From a checkpoint of a small mixture-of-experts model trained on Wikipedia: 9 layers, 32 experts in each of 9 layers.
Below are experts of layer 3 (counted from 0) of a mixture-of-experts language model. Rows are named router (the router's row for the expert) and show model dimensions 80-159. Each number is 128 + 32 x the weight over its row's rms, rounded and kept within 0 to 255.
After each expert's rows: a language model's description of what the expert responds to. This comes from a sample of Wikipedia text that the model never trained on.

# expert 8
router [ 83 186 126 131 102  88 154 144 146 175 107 178 154 101 180  99 133 151 123 103 133  89 145 124 106 169 121 125 110 102 102  68 123  70  93 127  93 120  92 122 131 128 130 177  92 157 105 159 126 158 134 126 150 146 134 124 121 154 180  88 144  96 150 166 152 136  86 159  42 162 162  93 126 114  86 126 118 104 122  99]
What it handles: Determiners and possessives opening a noun phrase (their, its, his, The, these), plural apostrophes, and un- pieces (dr-un-k, pr-un-ing).

# expert 0
router [ 78 152 148 104  88 172 127 142 101  72  84 121 185 156 167 125 131 117 161  87  84 137 135  84 132 125 111 208 109 111 138 160 124 134 153 200 133 130 113 123 114 134  59 146 152 114 153 111 134 146  95 153 140 151 153  94  57 124 130 102 112 122 102  89 174 145 121 135  86 155 161  96 108 104 129 152 131  93 126 201]
What it handles: Word-final or inner pieces like s, en, ch, ed, ing, ers completing a word, as in mu-ch, cent-en-ary, lead-ers.

# expert 4
router [138  78 149 124 154 115  95 130 180 137 160 115  99 163 103 137 129 153 193 146 165 151  92 161  93 162 147 125  71 181 139 123 100 121 187 143 104 146 165  73 131 113 130  39 136 173 122 158 108 102 172 133 103 115 103 130 112 158 140  95 117 144 166 154 101 159 107 117 202 136 123 148 125 120 127 106  87 188 124 175]
What it handles: Commas and clause-opening words like that, which, but, when, including, often coming after a noun or past participle.

# expert 26
router [135 157  93 103 164 106 175 116 152 190 133 179 127 106  75 165 162  91 129  95 162 143  77 136 107 136 173  76 120  81 155 168 128 126 115 149  95  81 162  93 188 121 112 147  81 137 125 149 195 160 113 129 155 149 115 105 166  83  78 119  71 156  99 166 177 112 140 129  92 102 149  71 102 139 138 111 126 130 153  59]
What it handles: Ordinals and adjectives before nouns (first, second, third, final, National, New, Best), plus fractions such as one-fif-th and 3rd.

# expert 18
router [176 163 154  96  79 153  63 100 109 120 178 115 164 138 117  92 124  65  92 135  94 158 103 159 160 172 137 181 181 188  94 203 120 131 116  83 141 122 161 126 169 162  94 171 147  89 142 147 135 199 123  87 119  83 158  42 129 155 143 151 142 126 170 146 180 173  85 152 115 143 126 114 117 178  70  80 159 187 142  89]
What it handles: Content-noun stems right after the, a, or a place name, such as film, album, song, Child-ren, Cast-le, tournam-ent.

# expert 5
router [147 152 109  89 103 158 157 109  84 136 186 156 143 165  98  82 111 132  88 182 128 145 135  68 102 149 105 119  71  88 113  45 138  86 107 123 148 169 101 193 165 147 116  94  88 124 143 133 193 147 149  96 119 143  72 147 152 129 140  82  97  82 142 169 128 100 130 151  90 158 109  63 100  96 102 140  81 102 141 153]
What it handles: Bare table-cell pipes and blank cells, plus inner letters of Slavic, Finnish and Greek names (Kar-j-alainen, Samard-ž-ić, Vš-e-chnopárty).

# expert 20
router [200  85 152 168 141  89 152 102 107 125 118 106 109 192 122  58 121 175 129 112 111 170 106  84 135  49 161 169 148 143  73 151  78 131  97  84 162 149 138 101 113 100 123 141 187  96 143 135 110 140 187 110 131 195 112 118 120 169 103 113 128  60 100 147 166 111 107  62 187 138 156 110 148 109 112 131 182  94 151 137]
What it handles: Opening parentheses after names or titles, such as film roles, births, dates, plus line breaks and final digits in list entries.

# expert 30
router [123  82 165  85 133 183  91 150 151 104 139 105 125 119 136 146 140 154 124 122 102 162  75 154 145 171 163 150 135 122 114 105 145 139 148 193  79 156 175 129  67  98 143 179 127 116 116 115  99 109 163  77 110 114 150 158 150  76 195  73 115 180 123 112  77  89 148 121 111 166 158 125 105  93 114  94 188 123 105 123]
What it handles: Prepositions like by, with, against, through and counting words or numbers in dates and stats, such as two, 11, 17.

# expert 27
router [ 96 136 102 162 148 105 142  97 126 129 121 178 110 113  84 127  94 168 165 169 119  67 107 112 145 191  70 106 106 110  84  77 149 135 193 142 147 111 122 162 151 119 185 104 119 111 138 125 184 143 146 137  93 150 168 131 162  77 166 141 160 150 144 161 111  64  85 137 134 170 130 126  99 121 140 160  96 129 189 144]
What it handles: Line breaks, bullets and spacing in infoboxes, discographies and tables, before field lines like Location:, Preceded by, Source.

# expert 2
router [146 132 129 175 178 113 165 168 128 120 158 132 143 146 133 152 137 110 127 151 137 134 123 115 146  92 102 142 100 139  94 113 132  95 128  77 139 105  91 143  70 140 164 128 131 112 163  87 131 108 165  75 148 125  79 121  98 138  85 146 155 123 104 190 176 139 107 129 144 124  67 142 169 119 112 144 106  63 162 178]
What it handles: Word-final pieces of surnames and place names such as -burg, -berg, -ville, -ton, -ić, plus apostrophes and taxonomy-list words (Cleethor-p-es, Insecta).

# expert 25
router [ 76  75 163 111 116 128  57 157 117 104 119 127 132 158 191  89  92 129 168 183  88  78 115 140 108 107 117 219 122  68 175 172  64  96 158 121 102 130  92  98 216 128  94  89 143 154 123 127 136 133  88 128 148 142 136 107 161 119 166 146  90 120 155 139 156 147 145  64 109 110 186 101 101 104  68  84 104 126 135  62]
What it handles: Forms of be and have and modals (was, is, were, been, would), plus odd word pieces after an initial W, like Wanna, Wrexham.

# expert 29
router [134 112 160 130 109  99 160 130 119 148 131 130 130  81  81  96 110 113 184 195 108  74 109 147 133  81  88  69 128  81 152  84  98 115  97 168 101 133 155 180 150 136 112 129 134 182 161 122 134  63 105 102 133 192  93 157  85  90 100 110 103 128 185 145 149 119 123  75 119 150 105 159 126 138  73 153 131  56 102 219]
What it handles: Cell-ending pipes in data tables, sentence-final periods and quote-period endings, and past-tense reporting verbs such as wrote, received, said.

# expert 10
router [175 128 103 209 163  95 161 125 194 121  86 147 130 130 190  98  81 120 146 105 112 108 157 199 124 129 125  65 126  84 160 103  69 106 211  91 133 123 136  88 121 110 116 155 176 168  71 156 113  91 114 132 100 142 192 108  85 121  82 127 125 152 147  83  92 103 140  94  81 100 136 112 138 175 133 136 166 143 121 119]
What it handles: Determiners and subject pronouns opening noun phrases or sentences, such as the, a, his, He, They, and the preposition in before dates.

# expert 19
router [105 175 155 165 107 190 113 114 109 124 159 139 138  94 202 119 170 100 126 118 108 100 118  96 113 110 167  79  86  95 171 138 121 118 153 156 185 107 189  94 110  96 192 155 177 135 170 163 106  83  73 144 137 157  97 100  92 142 105  87 121  53  94 162 101 153 114 154 123 166 125 129 170 100 164 101 163  92 126  88]
What it handles: Section-heading == marks and capital letters inside acronyms or abbreviations (ADHD, VHS, UTC), plus compass letters in coordinates.

# expert 15
router [133 174 135 127  87  77 127 101  90 120  81  78 167 147 162 160  90 136 161 152 152 137 111 159 154 129 129 132  60  94 122 136  98 186 104 172 144 139 157 138 179 157 175  87 121 122 164 104 205 111 155 101 102  92 126  99 181 102 122  90 138 175 114 136 129 138 140 127  62 154 189  98 143 139 124 135  95 109 159 174]
What it handles: Colons after infobox field labels like Gmina:, Branch:, Genre:, plus pieces of Japanese names like Y-ut-aka, Og-aw-a.

# expert 24
router [ 94 132 118 156 136 144 143 111 100 108  83 120 145 152 134  91 119 102 174  95 144 183 148 155 106 133 195 157  91 165  46  46 151 144 117 161 104 117 183 135 152 114  91 108 106 142 132 124 102 144 151 114  97 121 113 148 162  89  84 109 161 104 168 121 122 122 163 172 131 166 107  72 161 148 136 152 197 159 121  97]
What it handles: The preposition of after nouns, sentence-final periods, closing parentheses and quotation marks in running prose and tables.

# expert 17
router [149 133 119 131 128 176 102 152 174 169 189 145 125  84 112 115 133 108  89 150 100 126 112  81 161 149 163 104 124 145 113 118 138 111  76 141 122 161 126 161 181 148 116 116 107  98 121 133 139 198 133 160 143  79 147  95 112 123 167  50 172 157 144  72 115 138 112 185 126  94 106  77 200 108 158 109 138 167  78 103]
What it handles: Opening capital letter or letter pair of proper names, often foreign, after a comma or article (M-othball, St-ahre, Al, Kh, Sh).

# expert 13
router [ 81  78 127  72 161  99  91 128 130 193 166 111 118 126  63 161 107 108 220 141 148 135 171  92 163  98 138  87 162 118 109 169  85 137 117 211 102  80 136  81 150 166  91  86 127 119 137 134 138 149 148 138 146 103  93 153 166 100 145  97 149 143 126 144 135  89 134  67 111 127 146 159 102 120 151 108 134 169  96 123]
What it handles: Prepositions and verb endings following a verb or participle, such as known as, belonged to, credited to, from, during, against.

# expert 22
router [137 195 133  97  91  61  79  82 110 138 101 132  81 123  53 181 115  96 113  76 101 146 176 104 141 161 177  84 144  89 158 130 121 154 123 105 141  90 112 137 156 170 131  92  58 110  53  98  96 133  89 172 153 145 113 144 103 100 125 120 136 197 129 127 169  86 118 152 151 100 123 147 119 118 170 150 122 159 147  93]
What it handles: Common nouns and noun endings right after the, a or his and often followed by of, such as position, name, University, film.

# expert 28
router [122 130 107 118 145 125 138  98 116  77 125 116 100 102 164 133 103  73 124 156 134 166 113 113 154 123  56 158  98  79 149 140 159  79 137 127 144 140 105 116  83  99 128 137 134 162  88 100  79 154 179 108 172 120 100 124 105 173 100 163 159 121 123 176 142  52 119 171 121  71  92 119 174 157 126 121 136 130 129 144]
What it handles: Final pieces of foreign names and technical words, such as -ov, -ić, -ine, -ol, -id, in names, chemicals and medical terms.

# expert 3
router [ 95 147 160 157  84 183 144 135 197 120 109 160 146 142 148 143 113 170 100 110 112  73 167 210  73 183 192  77 115 163 104 177 103 119 122 128 142 113 117  92 169 150 149 170 168 116 147 134 149  79  96  93 132 119 174 175 136 149 167 138 132 117  80  79 130 132  98 179 142 101 164  94 130 145 150 168 128  84  94 111]
What it handles: The conjunction and (also &, or) joining phrases, plus word-start pieces like ac, ad, rec, par in Acquisition, Producer.

# expert 23
router [111 181 168 131  78 106  96 143 116 117 168 135 163 156  58 102  95 158 138 115 143 117 111 164 132 118 137  93 170  91 122 190 180  42 166 116 124 111 112 122 153  88 159 107 158 147  82 185 103 173 159 104 146 128 130 122  99 136 127 155 120 139 138 120  81 175 108 174  82 159 113 166 137 155 133 168 105 135 145 172]
What it handles: Consonant pieces such as f and th inside surnames and place names (Re-th-ymno, Tre-th-ewey), plus table abbreviations like W and Ret.

# expert 11
router [140 156 155 142  74 141 103 111 170 127 132 147 114  92 132 114 158  94 110 163 149 119 119 152 120 135 196 181 104 173  73 117 146 113  97  98  92 134 121 113 132 126 113 108 193  66 110  69 120 122 120 115 140  74 132 128 130 134 173 191 111 158  78 113 165 141 112  86 121  89 179 134 139 140 128 129 118 180  82 166]
What it handles: First stem pieces of common Latinate words before suffixes like -ation or -ed (con-g-ressional, occup-iers, famil-ies, citiz-ens, cap, gener).

# expert 7
router [ 98  53 134 168 146  61 100 108  98 107 106  98 163 189 158 118  85 180 130 103 159 102 167 201 125 156  73 168 203 139 116 107 115 145 109 107 206 141 127 123 102 162 137 144 178 154 141 117 162  54  71 145 168 121 187 158 219 140 115 157 133 166 136 136  72 156 170 164 100 119 136  96 115 113 129 112  94  99 146  67]
What it handles: Word endings in infobox field labels before a colon (Un-it, Dens-ity, Gen-re), plus the preposition to and pronoun pieces like it.

# expert 1
router [139 171 128 163 161 178 135  77 152 118 113 132  89 155  89 163 154 174 104 125 118  91 136 192 157 105 170 162 151 178 163 149 139 163 100 152 115 124 110 155 115 113 130 183 193 161 165 105 137 129 135 146 103 163 131 174 123  88 112  85 130 100  97  95 161 199 144 106 118 139 126 177 117 127 157 105 113 143  86  86]
What it handles: Digits and numbers in tables, dates and statistics, plus list-item dashes and mid-word pieces like exam-in-ing, com-pris-ing.

# expert 6
router [112 111 181 149 170 203 180 121 126 178 133 180  88  82  94  87 129 106 157 129 109  98 128 128 136  67 193 103 160 198 140 112 132 185  45 111 120 100  94 105 123 175  97 103 173 107 160 118 139 147  90  81 150 168 121 122 141  66 126  55 110  87 145  90  81 164 161 127 144 157 105 188 155 120 126  85 150 134 159 157]
What it handles: Line breaks after headings or sentence ends, table row starts, and sentence openers such as However, On, In, See also.

# expert 12
router [119 169 111 107 122 125 146 142  78  89 143  76 146  73  89 143  81 133 136  96 119 119 100  90 110 114 115 115 179 139 142 114 149  80 142 129 139 162 120 172 122 140 119  75 109 144 136  94 124 114  94 155 149 116 132 111 143 133 129 178 171 141 154 198 153 142 154 158 168 182 151 118 135 126  69 163 162  74 126 138]
What it handles: Opening syllables of words and names, often capitalized, such as Nor, Bal, con, cor, Mar, Har-ry, ner-vous.

# expert 31
router [143 132 120 148  71 158 147 147 112 114 162 140 140 172  79 131  88 127 111 120 175 164 116 164 106  63  94 140 123 117 118 105 138 161 145  90 137 162 108 144  83  86 150 104 130 162 189 136  78  99 147  89 113 116 124 107 133 114  97 175  91  86 146 133 159 117 153 105 179 148 133 116 135  73 111  83 156 112 135 123]
What it handles: Middle or final pieces of proper names and rare words, often in sports tables and credits, such as sculp-tor, Cos-wor-th, Ip-sw-ich.

# expert 16
router [127 128 125  85 104 134 137 169 160 143 149 119 143 130 121  19 104  96  96 174 117 177 134 119 140 117  78  59 199 124 157 114 116 123  78 152 119 172  81 140  83 146 104 126 193 149 107 167 115 144 127 186 116  77  97 103 118 152 130  59 127 121 162 117 120 166 144 108 104  71 136 142 120 141  85 138  62 144 130 180]
What it handles: First three digits of four-digit years (201, 199, 202) in dates, ranges and parentheses, also c for circa and coordinate letters.

# expert 14
router [131 130 119 133  97  83 115  90 174 105  75 124 161 157 180 155 105 150  93  79 140 159 155 152  77 156 143 142 143 204 127 101 165  79  59 133 121 146 131  89 162 128 148 135 114 136 175 161 101  92 145 137 111 166 106 155 131 127  97 158 125 156 113 141 122 218 128  80  98 154 141 103 129 140 144 129 162 161 114 123]
What it handles: Middle or final fragments of longer words, often scientific, plus percentages (gen-ome, antic-o-agulation, catal-ys-e, some-thing, depart-ment, 10.0%).

# expert 21
router [125 102  86  81  72 122 156 129 140 110 129 142 139  56 135  98 129 204 145 152 141 150 135 110 132 167 155 171  74 132 122 192 145 161 142 140 134 122 125  93 127  82 120 103 151 160 156 166 164  82 113 106 134 155 143 180 150 128 159 166 123 137 148 130 153 115 128 155 103  98 138 113  83 127 159 132 146 164  81 130]
What it handles: Hyphens inside compound words like tier-1, coal-mining, flower-filled, plus slashes in dates and adjectives like more, able, new.

# expert 9
router [117 143 123 149 188  92 116 120  92  74 157 123 139 118 144  87 131 100 125 197 146 153  95 167 136 117  92 159 110 137 116 100 153 124 172  88  72 115 147  74  79 121 114 141 107 138 112 136 193 173 162 191 159 158  83 106  53 110 106 104 174 161 107 141 119 103  70 158  97 123 123 102 112 161 151 126 119 154  97 146]
What it handles: Endings or pieces of personal names and first names before a surname, such as Krist-en, Kum-ar, David, James, -ton.